config = dict(
    d_expert=96,
    router_score='softmax',
    balance_bias=True,
    init_std_router=0.0337,
    learning_rate=0.0132,
    max_grad_norm=1.0,
    max_seq_len=256,
)
Below are experts of layer 10 (counted from 0) of a mixture-of-experts language model. Rows are named router (the router's row for the expert) and show model dimensions 128-255. Each number is 128 + 32 x the weight over its row's rms, rounded and kept within 0 to 255.
After each expert's rows: "gets" lists some tokens that make up at least twice as much of what it gets as of all text. This comes from a sample of Wikipedia text that the model never trained on. Tokens count by the router's weight.

# expert 12
router [128 123 139 126 162 108 126 121 104 148 128 142 106 109 150  82  89 133 137 152 120 119  95 127 172 127 143 148 142 111  78  86 124 125 121 111 140 120 125 105 200 153 118 105 103 162  68 160 174 122 166 107 150 156 145 112  65 163  93 122 134 196 128 185 106 142 199 140  41 119 177 116 147 128 199  70  95 148  63 126 165 105 168 121 137 150 164 124 120 126 153 155  65 111 134 151 165 142 144 148 109 140 126 109 131 147  94 113 129 118 128  85 185 166 120  83 132 162  87 106 147 116 128 138 144 161 142 195]
gets: " C", " R", " Mar", " S", " A", " E"

# expert 21
router [141 164 114 127 156 152 137  89 120 114  99 149 117 125 165 128 133 133 191 166 117 125 127 122 134  88 157 156 141 174 149 132 109  99 104  82 153 118 167 154 147 192 128  89  69 178 183 137 166  86  58 145 138 174 117 130 108  94 160 175  51 120 133 122 122 156  88 126  95  73 116 141 120 148 165 104  78 103  66 114  96 136 108 100  51  73 165  93  82 101 101 184  93 111 173 149 173 132  40 151 136 171  63 122 165 134 102 188 169 118 153 162 113  97 169 114  70 164 139  75 112 154 115 193 140 103 120 126]
gets: "v", "and", "f", "ig", "end", "ust"

# expert 49
router [123 150 130 188 124 164 143 155 170 190 133 122 148  84 103 124 101 131 118 110 180 194 179 112  88  24 143 114 113 110  87 171 183  94 181 176 144 133 156 132 145 123 104 111 119  95 115 174 154  80 127 136  94 114 115 123 129 113 153  71  94 108 118 155 131 157 161 193 115 125 139 139 115  91 112 153 103 144 167  39 159 204 172 187 123 187 101 126 126  98 136 114 134 115 167 137 145  85 167 108 129 131 177 140 129 177 121 124 149 130 108  84 128 141 112 122 197 138 126 106 117 132 122 100 127 153 152  82]
gets: ".", " (", "s.", "es.", " 201", ")."

# expert 61
router [110 130  97 140 106  50 160 181 157 123  76 125 103 131 187 141 167 137 139 100 160 168 157 178 137 139 117 110 127 125 155 143  77 180 125 137 109  68 177 109 119 124  86 123  83 122 116  97 162 135 125 176  97 157  85  94 104 111 154 140 114 131 165  94 161 100  62 160 172 132 182 132  71 145 126 111 213  84 180 168 178  78 155  88 122 117 128 187 162 102 110 123 168 147  77 102 109 162 101 116 130  96 156 100 115 127 140 119 124 136 227 120 150 102 119 106 144 148  99 147 108 144  72 139 119 179 157 102]
gets: "ed", "ing", "ated", " a", "ted", " known"

# expert 14
router [169 129  64  54  92  96 166 102 134 149 178  97 167 123  94 135 114 149 116 140 155 132 132  89 195 107 128 155 128 210 130 158 168 128 132 139 189 129  75 110  77  97  91 125 134 186 105 143 159 132 129 158 157 120 120 165 131 174  77 175  89 188 117 145  65 124 102 114 135  84 123 119 117 135 173 131  51 119 124 153 142  36 137 108 169 199 105  70 159 109  71 102 154 148 113  78  89 141 117 142 113 155  83  61  93 152 113 100 145 154 115 190 150  61 135 111 111 143 119 143 163 144 149  81 146  94  97 160]
gets: " |", " was", ";", " were", "|", " been"

# expert 56
router [161 100  55 115 164 154  75 118  74 127  87 129  56 137 141 158 107 126  23 123 151 133 120 124 133 140 155  88  92 175 148 146 137 132 141 169 141 127  73 172 165 149 165  84 130 101  92 103 138 121 161 196 167 136  92 130 168 151 181 160 149 133 131  91  99 124 154 141 154  92 149 143 134 117 148  59 188 113 103 202 147 204 154 130 156 139 120 178 145 128 139  63 112  84 136 108  90 101 135 155 151 108 105 136 100 124 173 105  93 121 112 173 102  58  74 174 123 123 119 145 163 136 138 163 133 119 110  94]
gets: "\"", "s", ")", "es", "les", " him"

# expert 62
router [171 183 120  98 116 154 147 142 131 111 118  80 179 132 155 161 189  88 115 150 159 153  92 123 120  94 107 117 169 118 117  93 116 121  90 150 172 132 128 149 121 112 104 123 136 181 130 168 132 152 146 138 134 147  74 171 173 144 130 134 114 130 100 115 159 162 199 138 165 112 211 172 131  71 151 111  81 107 159 120 188 140 127 119 158  87  93 119 134 146  65 125 159 116 158 101  87 136 119 138 106 101 127 144 111 114 175 147 129 145  79 127 190 135 173 150 162  69 162 125 154 138 137 186 171 127 112  77]
gets: " |", ";", " (born", "|---|---|---|---|", " 0;", "|---|---|---|"

# expert 51
router [100 103 101 156 158 182 150 150 155 131 178 139 132 167  81 100 145 110 137 154 121  90 178  66 107 143 141 167 149 146 128  70 100 108 143 136 153 105 113 101 109  91 141 174 130 127 108 130 129 123  70 136  71 120 137 111  98 121 118 110 155  93 120 102 152 106 173  89 114 145  57 124 141 166 187 148 114  96 141 114 148 134 161 101 180  38 128 119  94  82 144 121 137 117  62 155 132 139 152 155 108  78 124 122  68 162 113 144 108  47 118 189 110 109  83  95  59  78 108  97 153 118 148 103  74 166 146 142]
gets: " ", " re", " A", " te", "A", " Te"

# expert 42
router [130 127  35  88 140 159 114 137 124 112 144 131  97 129 115 150 177 129  67  81 124 197 117  75 127 147 142  92 127 125  70  98 123  87 159 101 129  96 158 129 178 130 179 164 164 111 153 132 109 150  82 145 127  76 145 154 127 137 146 124 131 131  86 171  73 133 137  93 175 188  73 127 164  77 111 161  47 129 101 161 101  96 143 130 123 107 145  89 156  82  73  91  78 132 163 129  90 126 137 110 108 156 128  86  96 173 159  95 168 122 110 108  79  94  66 114 128 150 133 129 156 109 119 121  87  99 109 187]
gets: "i", "a", "u", "o", "an", "ai"

# expert 15
router [103 126 117 117 116 170  92 138 115 137 164  77 145 171 132  82 117 141 118 129 109 137 126 171 159 169 147  87 119 127  65 172 122 140 137 124  64 131 112 113 175 125 128  68  95 120  89 107 168 166 157 140 171 170 147 119  58 107  98 157 167  77 113 155 139 151 143 149 113 154 130 163 165 102 130  84 151 178  68 109  94 137  88 117 154 118 136 142 174  84 192 106 174 195 107 146 141  89 110 117  96 135 108 165 119 132 115 122  85 183  96 101  97 128 113 137 143  95  76 152 158 101 138 142 131 169 175 144]
gets: " T", " G", "S", "G", "T", " S"

# expert 6
router [150 160 123  55 193 101 172  84 121 130 106 131  82 143 152 109 157 150 144 139 158 129 104 115 104 200 139  97 102 104 159  93  90 136 105 116 109 155  69 102 185 106 154  99 112 138 139 151 159 140 101  91 116 131 117 143  48 146 102 100 104 159  83 184 113  66 147 132 150 138 130 149 132 151 137 140 104 140 102 116 182 117 110 132 149 169 140 144 118 161 193 156 117  71 120 104 111 140 141 125 101 133  88  88  92 151 111  91 118 193 113 109 160 129  74 130  97 142 118  79  98  87 107 111 168 125 119  73]
gets: " P", "in", "n", "l", "an", "c"

# expert 63
router [161 103 170 108 115 119 101  79 164 162  95 106 139 137 102 136 166 171 138 152 119 101 129 119  72  98 128 132  73 136  99  26 167 141 106 153  50 127  76 104 152 123 176 110 140 129 151 200 134 136 121  91  80  92 171 157 174 151 141  90  69 108 117  90  95 150 136 156 100 124 140 117 116 144 144 153 112 165 166  95 139 141 201 170 137 134 144 124 140 169 129 134  95  84 126  84 109 159 106 142 115 139 169 107 132 159 144  93 143 154 112 130 139 167 182  94 136  84 134 159  76 111 180 113 121 123 109 190]
gets: "ol", " pro", " ab", " New", " Al", "am"

# expert 43
router [138  97 121 158 132  43 129 136 145 137 141 173 149 150 144 140 181 138 196 156 127 130  70 136  77 131 148 147 148 106 192 128 100 126 103 128 109  72 186 161 175 146 109 172  80 114 203 146 133 143 123  97  84  68 121 110 171 140 148 148  71 160 169 110 156 123  56 118 129 140 176 100 113 110 141 113 115 159 147  79 105 175  85  73 122 124  53  78  53 125 140 173 141  79 155 153 102 158 108  86 112 117 115 118 143 167  78 143 108 160 148 128  95 145 154 162  87 157 112 156  99  34 143 118 164 132 149 168]
gets: " r", " ex", "c", "l", " v", " rel"

# expert 4
router [163 116 101 154 129 155 162 101  90 107 143 140 102 166 163 155  81 136 198 157 104 111 120  97 177 121 108 146 155 116  92 104 198 162  97 102 137 177  19 144 113 178 110 117 121 144 107 159 153 168 160 125 123  95 153 114  98  99 131  91 142 102 108  68 131 188 138  80 141 125  90  92 150 144  71 115 125 177 119 116 195 130  98 111 196 123 154 102 190 125 200 110 153 138 174 152 122  77 120 158  86 139 127 121 101 139  95  99 134  92 124 103 132 149 125 156 123  98 101 161 196 140 163 114 147 164 178 157]
gets: "\n", " R", " S", "S", " L", " D"

# expert 3
router [133 105 139 185 123 192 170 105 163  85 102 116 161 145 119 171 127 118  89  77 159 146 142  84  82  96 146 111 114 123 179 168 167 127 166 119 155 149 103  58 150  96 133 110 165  62 114 170 129  60 142  82 210 138 150 132  83 141 111  67  96 137 154 115  91  75 186 120  91 115 138 142 169 122 201 137 132 106 133 115 113 172  98 194 127 142 151  95 139  84 123 121 149 161 130 132 113 121 156 144 125 141  89 122 120 109 145  95 106 131 122 179 137 130 117 134 167 130 138  89 145  81 114 170  79 146 175 140]
gets: " 0", " 1", " 2", " 6", "7", "–1"

# expert 58
router [109 114 166 128 152  87 103 113  90 103 137 167  92 157  91 115 137  99 143 160 118 126 175 130 120 105  89 145 180 116 125  67  92 119 119 105  79 128  88 112 120 138 132  70  47 122 110  88 126 181 123 113  87  73 145 217 160 137  93 149  86 105 164 113 111 157 184 148 146 117  70 132 135  85 160 154  87 119  79 153  59 192 163 125 145 110 139 143 140  86 108  61 102 138 149 119 140 128 157  60  80 137 141  74 198  90 118 141 200  64 127 150 139 154 137 116  86 129 122 115 110 122 134 126 128 123  71 108]
gets: "e", " e", "ra", "a", "u", " se"

# expert 54
router [106  94 150 132 120 154 112 148 153 128 143  97 147 151 125 118 114 121 106 120  93 133 101  98 110 161 170 155 174 131 167  92 126 137 130 202 120  86 161 128 118 162 150 157  41 116  98  98  63 181 187 215 118  87 161 120 165 149  98 134 119 107  86 156 166 152 102 129  90 140 150 108 107 147 165 100 121 121 171 180 120 120 117 150 154 156 109 121 131  91 131 130 161  95  68 136 183 118 191  98 104  81 180 179 117  50 147 137 123 132 113  89 131 177 107  85 154  70 150  87  94 126 206  88  94 102 166 139]
gets: " a", " |", "ur", "===", "ic", " A"

# expert 29
router [166 105 123 114 158 158 111 125 188 125  84 152 113 161 110  87 164  95 182  99  98 100 119 138  93 165 149 117 112 104  49 113 146 172 108 118 119 116 148 109 119  88 126 150 132 123  55 126 115 100 152 187 129  88 114 106 131 138 134  86 150  85 114 176 179 159  83  83 166 158 137  69 105 134 160 191  71  99 160 123 164 110 122 132  70 124 109 132 109 144 166 100 211 197 148 110 140 152 165 101 100  91 157 157 142 120 141 146 182 152 127 143 135  84 108 106 112 137 148 175 137  94 167 169 101 141 205 146]
gets: "-", " as", "=", " is", "|", " •"

# expert 0
router [116 133  88 116 155  80 116 147 182 156 127 171 131  87 128  78  99  86 101 156 161 162 150 141  96 233 115 149 141  49  88 127 126 132 118 158 138  84 206 118 114 142 149 143 174 135  74  63 125 126 118 141 165 125 105 122 100 159 163 145 138 144  70 160 105  85  74 118 174 138 184 127 107 110 143 142 142 162  88 114  83  50 109 137  77 182 135 120 124  70 155 123 143 161 169 109 146 134 116 115 122 160 166 104 166 128 160 124 153 121  84 115 203  87 166 143 156 148 105 156 122 146 116 105 163 128 144  96]
gets: " and", ",", "s,", "e,", " was", " that"

# expert 11
router [151  95 113 117 108  40 130 141 114 109 159 145 137 165 161  77 132 118 114 151 136 129  76 138 151 132 129 148 121 168  89 100 124 132 121 146 161 185 147 146  79 107 133 137 117 186 121 120  81 189 138 127  90 180 137 120 100 125  69 115  60 177 159 150  71 115 143 105  94 128 124  85 133 132 101 162 102  99 165  41 137 103 182 123 153 161  76 110 107 121 134 111 165  50 172 118  98 146 139 109 113 121 137 159 101 118 111 116 126 110 149 144 152 101 165 136  87 116 143 156  97 176 168 105 125 116 145 135]
gets: " c", " of", " from", " |", " with", " were"

# expert 36
router [150 122 134 143 117 172 117 100 151  68 178 132 166 120 109 153  94  99 122 113 121 179 125 150 113  96 155  75 104 159 133 212 112 104 139  67 144 100 167 115 130 141  96 179 206 144 106 118 121 138 106 139 126 136 146 133 120 139 121 133  95 133 169 112  77 137 152 112 107  94 158  73 138 109 136 104 119 108 149 121 157 137 157 121 120 121 123 160  83 135 176 188 120 100 159 134 117 140 169 116 137 126  92 117  99  88 137  73 107  96  79 127 119 155 173 104 142 169 120 164 120 132 129 213 168 160 172 103]
gets: " C", "8", "th", "6", "9", "2"

# expert 40
router [135 121 150  93  97 129 160 122 126  95 110 146 146 119 119 158 103 118 169 138 161 132 118 125  97 119 121  95 138  98 102  62 182 143 180 148 133 178 132 119 153 141 120 124 103 150  80 123 151 118 114 121 154 151 151 104 222 154 204  88  86 140 142  86  94 178 143 138 197  83  19 140 165 181  79 117 160  88 112 132 101 149  99 166 126 122 143 139 110  45 157  87 167  96 108 113 164 110 133 116 159 164 119  92 145 105 122  82 161  99 167 105  90 124 131  86 181 134 144  62 105 121 120  93 137  97 131 172]
gets: "\n", "===", " \"", "==", "\n ", "^{"

# expert 45
router [152 133 135  88 134 141 102 120 112 109 134 112 143 106 151  91 145 189 140 113 105  93 106 128 171 114 108  53 160  60  84 123 123 142 133 128 133 146 136 127 195 124 131  95 112 121 151 132 142 101 175  94 112 128 205 116  56 127  99 149 162 100 153 135  87 139 146 171 120 173 136 118  97 204 143 139  76  95 147 104 165  79 115 122 123 118 160  90 115 138 142 138 146 156 132 154  73 137  99 117 165 156 116  77 106 135  88 116 124 198 153  96 208 168 119 147 150 165  70 179 120 108  61 127 144  87 180 131]
gets: " K", " B", " H", " D", " W", " G"

# expert 25
router [ 94 147 152 131 125 159 169 147 104 119  98 129 139 175  91 118 119 132 168 101 114 138 163 173  95 140 173 155 134 168 126 142 161 170 114 177 178 199 162 142 138 137 131 120 160 142 161 106 126 110 130 160 109 101 126 102 156 114 117  91 163  93 109  94 181 166 122 134  89 134  80 110 132 157  82  98 154 121 113  79  81 178 125 122 138  66 161 106 141 162 178  82 172 156 148  78 175 139 127 190 100 160 143 120 139 107 123  97 121 166 124 100 120 138  97 141 137 101 127 171 140 142 117 118 126 136  96  99]
gets: "\n", "-", "/", " st", " a", " St"

# expert 23
router [169 117 108  69 140 117 137 153 111 121  63 145  52 126 178 118  94  76 112 102 124  78 137 147 138 143  95 143 106 157 137 144 112  95 177 125 120 173  61 144 146 119 126 124 104 128 144  86  84 102 148 157 114 139  59 155  98 128 181  91 122 145 143 146 127 106 164 142 161 187 160 103 132 157 129 181 145  70 185 153  91 154 102 177 155 134 201  99 178 121 112  74 202 144 129 121 173 142 177 126  98 106 122 147  95 139 127 146 168 131 140 150  96   0 115 112 110 132 152 102 145 119 154 120 105 150 150 128]
gets: ")", "er", "le", "\"", "e", "son"

# expert 17
router [164 140 100 170  98 120 162 116 122  85  92 126 191 138 103 104 172 120  90 107 102 155 109 146 116 111 116 154 135 121 169  47  72  68 106 158 130 101 129 126 179 114 109 127 151 185 120  68 193  96  51 151 131  97 143 212  94  71  69  95 130  56 119 164 171  71 110  79 112 121 151 100 140 147 133 105 126  65 111 128 139 152 169 150 129 132 137 131 146 175 173 102 126 135 155 157 103  99 193 127 169 118  98 128  75 117 169 146 125 109 126  81 167 151 125 157 130 164 200 159 104 112 130 127 134  80 136 132]
gets: "s", "ers", "es", "ors", " up", "ies"

# expert 27
router [152 157 117 125 139 157 127  59 154  87 158  57 193 131  90 158 175 172  55  70  94 145 112  62 114 139 113 116 145 180 139 137 109 137 101 120  84  86 163 141 153 146 132 108 101 120 114 142 155  69 132 130 128 102 121 139 124  92  91 135 118  93 103 163 142 125 146 107 130  89 169 153 131  62 154  81 120 162 116 127 119 165 170 144 128 125 206 197 165 119 136 173  91 113 120 169 145 120 137 131 119 173 109 152 140  86 116 250 116 147 103 185 121 148 129  84 126 105 134 132 132 110 134  62  99  89 114 127]
gets: "ar", "ut", "as", " U", "or", "ens"

# expert 13
router [129 133 117 114 178  90 144 133 176 149  84 136  69 172 139 168 174 107  75 114 134 128 101  93  94 121 134  66 140 143  89 150 145 111 165 167 123 144 102 117 170 131 134 131 121 123 166 135 131 102 124 108 124 115  99 128  92 123 128 115 176 108 138 169 134  82  92  78 107 141  63 128 111 164 134  77 123 141 149 141 131 115 145 186 121 148 159 143 142 151 125 128 112 116 177 128 135  86 123 146 113 128 141 118 137 141 140 151 120 106 163 108 150  77  58 137 121  62 156  98 180 113 173 154 103 102 141 120]
gets: "er", "el", "y", " John", "é", "man"

# expert 7
router [104 119 109 164 104 112 179 150 173 159 131 117 207 112 190 109 113 107  75 123 180 108 115  82 132 178  86  94 112  85 109  84 150 147 118 164 116 198 166  63  73 132 171 101 112 135 126 165 128 130  78 200 185 151 101 140 125 164 154 133 118 131 129 163 137  98 167  56 150  87 111 166 151 111 181 149  98 159  99 183 127  41  97 104  84 154 158 143 153 139  42  65 121 134 156 139 134 134 145 108 150 117 138  95 114 151 102  97 108 105  95 129 136  70 106 167 125 155 118 146 126 149 137 179 162 144 160 136]
gets: "|", " |", "-", ":", ";", " of"

# expert 28
router [120 100 143 125 135 114  78 136  75 172 113 103 124  99 128  97 145 138 219 124 179 144 172 136 130 115 153 114 131 150 123 137 147 134 144 171 145 146 115 123 153  94 119 157  96 132  34  55 107 173 115 166 165 116 131 148 111 155 126 171 146 162 129 202 102 134 117 144 151 113 180 113 127 137 126 143 137 171 151 117  84  91  82 170 118 166 110 120  92 121 112 160  50 108 125  82 108  81  54 119 107 132 156 145 104 103 139 131 117  64 153 119 155 118 161 142 112 150  90 199  88 122 130 124 103 111 109  98]
gets: " an", " is", " was", " the", " a", "ly"

# expert 19
router [190 125 121  66 169 123 107 178 105 122 149 139 155  68 154  85 167 102 168 130 204 151 136  90 118  97  74 111 193 111 134  92 143  99 144 106 129 139 132 135 112 173  99 140 168 155  99 139  89 174 149 174 145 180  72  82 129 121  63 128 167 200 110 104 137 111  97 194 123 121  79 108 130 167 114 126 138 120 116 154 144  85  96 147 121 123 163 172 137 111 129 148 173 120 144  95  70 154 116 152 113 132 131 106 192 185 147 151 104 101 113  69 168 110 141 183 161  94 115 100 114 194 165  79 135 133 137 132]
gets: " other", " a", " |", ",", " all", " some"

# expert 30
router [128 165 101  70 138  50 166 134 154 153 125 182 127 131  83 128 138 143 131  45  67 141 162 141 118 165 143 151 125 101 153 135 104 158 180 129  79  99 145 101 127  89 145 204  84 139 170  81 143 102 145 143 101 171 126 159 114 141 101  72 166  73 126 118 175 142 136 113 138 178 116 166 156  80 155  20 155 113 142 155  90 164 126  57 154 110 117 164 144 146 143 163  78  88 158 130 131  65 117 117 124 137 123 170 125 100 149 161 113 130  56 132 166 112 101 231 139  49 145 158 158 122  89 128 145 135 124 176]
gets: "t", " con", " part", "er", " sub", "ir"

# expert 52
router [ 95 159  61 194  73 133  69  87 108  78 151 125 140 138 149 104 195 166 105 142 107 134 152 130 157 158 114 114 105 123 133  61 115 109 138  83 128 138 116 159 119  72  92 135 146 170 144 134 178 141 123 132 149 158  75 133 180  90 159 168 124 154 121  83 142 173 106 156  37 120  94  58 120  82  80 119 158 103 127 208 134  64 136  61 108 183 159 133 109 150 131 171 132 151 176 123 153 154 127  98 142  99 164 159 144 127 164 130 148  82 151 103 136 120 114 152 157 133 132 113 149 105 123 157 143 170 117 128]
gets: " not", "us", " to", "ly", " before", " also"

# expert 50
router [115 139 126 139 106 132 141 192  93 120  75 136 117 177 103 188 108 111 127 138 186 149 176 120  92 105 189 147 107 140  86 156 123  93 155 135 141 179  98  74 100 105 128  99 113 107 194 152 149 129 114 160 111 136 137  86  83  73 126 104  67 139  82 112  60 147 164 166 135  92  74 145 130 136 142 212  85 101 114  53 127 166 147 158 159 135  89 113 103 119 132  99 132 116  98  95  87 152 154 156 174 133 144 174 159 128 143  96 123  87 120 148 140  86 141 201 130  93 147 157  94  84 130 194 100 170 154 125]
gets: " ", "%", "ag", "é", " 3", ";"

# expert 18
router [136 136 121  83 147 127 183 134 165 162 150 119 143 140 126  87 178 156 196 105 126 110  75 170 138  53 169 131 113  97  92 154  69  91  75  56 103 122 140 103 119  79 124 140 138 133 147 133  97 135 159 107  84 125 135  59 103  94  95 135 154 156 162  79 178 149 159 109 115  80 162 128 147 133 137 181  83  92 126 182 134 156 120  73 113 175 134  82  98 146 110 128 131 162  75 170 109 149 118 142 158 171 144 143 149 171 102  94 132 150 146  91 168 144 155 165 142 166  78 160 122 126 142  81 149  71 136  98]
gets: " N", " l", " n", " m", " s", " fl"

# expert 34
router [ 94 133 154 131  93 138 140 153 100 115 106 209 185 136 147  79 111 139 117 173 173 146  99 128 172 108 106 122 153  93 199 117 108  94 114 170 147 172 106 122 115 106  89 155 123 149 132 126 137 104 160 139 155 156 138 131 157 180  95  87 122 104 123  79 126 137 133  57 145  99 152 166 111 117  93 128  94 183 123 118 101 190 125 106 130 105  53  78 147 164 162  71 116 134 117 122 126 141 136 111  97 187  69 140 143 171 126 103 140  98 130 109 123 115  76 137 112 119  98 104  71  53 123 118  94 105 119  77]
gets: " t", " ch", " w", " p", " th", " Ch"

# expert 5
router [168 113 181 200 121 127 160 108 124  83 131 108 168 201 165 111 138 175 122 118 126 147 103 109  78  75 151 153  99 100 143 155 180 107  79 128  71 165 102 130 127  65 124 121 147  79 125 152 112  65 181  60 181 141 146 110 166 104 174 108 161 193 133  94 112  84 125 159  77 125 141 107  81  67 147 155 113  89 177  97 136 174  81 153  82 114 187 162  96  90  79 124 146 139 170 138  72  85 158 125 159 179 132 169 124 161 162 160 143 109 132 182 146 162 132 131 176 131 118  95 109 100  96 118  83 125 172 139]
gets: " 2", " 6", "6", "8", " 3", "1"

# expert 55
router [130  99 167 161 114  57 157  93 108 183 131 151 145 136 108 112  78 107 144 120 145 143 174 101 141 161 110  68 183 161  31 169 127 181  86 100 129 184 120 163  67 107 125  54 143 171  98 139 124 128 130 127 113 146 174 104 151  63 136 191 109  94 147 146 142 156  81 124 149 110 187  80 158 145 167 136 121 100 166  99 118  94  95  88 150 124 136  94 121 154 127  43 164 148 138 130 157  85 147  75 169  69 231 104 101 116  75 153 114 156 124 115 141 127 135 137 144 153 110 113 114 178  92 141 109 138 109 119]
gets: " of", " in", " at", " h", " L", " H"

# expert 8
router [130 133 151 148 127 135 173 207 133  43 157 100 130 162 139 156 160  94 103 147 112 134 101 143 120 135 112 135 141  86 100 128  98 150 181 112 118 176  91 108 172 121 152 102  95 155 108 154 140 188  94 121 140 128 133 144 165  92  84 109 158 104 155 158 125 218 113  98 142 116 155 115 161 152  65 116 120 152  87 185 124 121 144 125 129  89 124  82 164 109 155 106 169  81 166  99 102 118 155  93  85  91 129  80 136  86 104 119 125 140  94 101  53 184 146  60 106 172 122 170 124  77  90 154  97 146 137 159]
gets: "A", "C", "S", "I", "E", " A"

# expert 33
router [146 116 137  35 111 146  86 100 165 122 153 107 121 120 119 142 135 137  95 111 136 155 110 159  96 162 104 148 109 159 194 114 149 121 148 175 106 121 169 149  83 110 169 180 129 138  74 133 142  97 152 166 176 143 108 144 146 147  95 154 136 165 147 177 127 113  95 119 105 123 136 137 110 169 156 154 155  73 104 119 127 128 155 156 181 220 120 142 124 147  59 101 114 187 136  57 115 152 101 142 133 151 189 170 121 140 156  45 119 113 119  93 196  86 108 105 161 124  86  85 151 164 140  95  98 136 162  66]
gets: " with", " for", " after", " to", " After", " that"

# expert 46
router [147  75 176 109 152 120 168 102 157 183 146  92 157 114  67 117  86  79 110 125 123 126 158 142 190 194  72 130 120 184 121 117 136 133 101 159 161  85 132 163  64 118 115 110 151 159 136 113 129 119 129 154 127 172 114 104 171 104  88  79  79  90 140 127 117 145 159 161 170  74 190  86 149 182 164 146 130  89 135 101 117  94  78 107 179 147 119  73  71 155 111  26 165 140 136 164 165 121  52 111 179 156 185  91 153 109 165  98 144 149 127 152  93 103 180 146 178 104 171  89 159 149 115 139 151 130 123 130]
gets: " in", " on", " as", " of", " for", " In"

# expert 47
router [ 81 140  83 102  99  99 135 150 179  98 158 156  25 126 133  93 120 235 108 137 118 155  99 140  77 163 150 156  55 115 170 119 145 164 150 129 116  79 127 174 150 153 122 131 138 130 173 162 139  95 158 155 161 146  86 163 109 170  93  76 121 117 177 156 107  96 102  83 148 129  76  57 143 142  91 156 166 116 138 137 129  99 159  96 110  69 145 106 118  69 128  92 140 102  54 134 139 156 127 144 146 119 102  51 159 179 163 155 118 141 133 168 142  78 136  93 113 107 101 125 142 145 114 126 114  73  94  86]
gets: "ing", "f", "d", "ind", "k", "ell"

# expert 10
router [115 102  97 107 151 162 143 130 141 144 112 127  43 142 136 149 215  98 117 141 104 195  42 163 136 149  82 111 169 146 109 145  91 125 128 119 156  92  62 125 160  86 155  88  99 100 152 109 117 150  88  73 102  73 121 165  84 116  64  98 127 126 101 149  77  88 125 126 136 194 136 162 135 148 166 132 106 122 157 110 129 124 103 139 189 152 162  83  84 113  88 154 129 104  84 119 141 161 127 146 148  71 143 155 115 138 134 110 136  98 148 136  63 116 114 127 121 133 162  98 183 189  81  85 127 102 114 170]
gets: "al", "il", "an", "o", "a", "el"

# expert 57
router [150 129 101  83 118 223 150 141  88 126 160 107  99 155 140 105 129 185  55  95  89 187 111 122 124 168 123  65 109  91 119  53 125 112 130 130 128 156 113 148 184 181 109 148 148 117 106 190 141  44 124  99 162 129 182 128  79 124 106 111 164 160 118 155  97 171 110 141 128 147  59 134 185 126 140 116 112 178 195 177 115 126  97  96 118 127 103  96 141 140 140  66 101 134  86  58  93  80 132 136 123  73 138 119 126 182  90 121  98  86 142  66 129 135 117 111 162 129 100 129 145  76  88 125 102 136 190 183]
gets: " S", " B", " Y", " T", " D", "b"

# expert 39
router [150 157 104 130 125 126  88 165 144  96 192 137  94 132 135 108  38 147 115  97 109 133 130  74 129 125 149  63 163  98 120 149 114 154 148 117  93 135 144 134 142 125 162 157 143  59 126 132  79 160 138  88 117 121 178 146 168 117 152 173 105 131  83  82 110 149 157 113 129 143 142 185 114 133 113 138 106  87 107 115 211 123 142 136  69 139 143 111 108 137 139 143 112 105  84 147 137 183 185 183 103 173 102 163 107 156 121 163 109 145  72  95 100 142 133 143  82 134 131 129 103 126 130  74 135  42  77 121]
gets: " F", "h", " M", " m", " f", " sc"

# expert 59
router [112  94 161 162 120 110 121 106 135 112  96 128 125  96 138 143 139 117 170  86  66 113  87  86 124 110 189 167 123 191 204 168  77  83 145  88 182 117 120 113 125 120 143 162 138 145 115 160 112 136 184  90 163 167 142 128 163 121 172 127 145 180 122 159  79 119 138 121 148 131 119 107 141 109 102 143 133 132  83 100  88 162  89 101  95 141 125 188 115 135 148 123 104 129  69 113 152 154 127 101 137 125 123 112 121 171  55 149 160 150 154 201 180 136 102  63 115  89 129 108 177 162  96 101  92 121  90 168]
gets: "on", "et", "ic", "e", "ot", "it"

# expert 44
router [ 91 152 140 163 105 120  94 118 114 108 140 133 160 170 179 107 127  81 193 165 128 142 207  94 161  95 102  96 160 159 158  95 101 134 151  89 131 144 145 113  56 176 158 163 153 135 133 142 150 164 144 190 215 142 143 179 122  79  24 173 117 117 116 175 120  95 139 115 126 101 159 100 112  92 176 181 164 177 101 156  83  96 133 122 113 173  97 129 132 130 142  91 155 104 130 117 109 121  94 154 120 140 152 196 209 107 104 136 163 134 137  87 124 176  89  96 168 172 106 123 108 135 164 144 109 140 139 127]
gets: " the", " to", " by", "'s", " his", " a"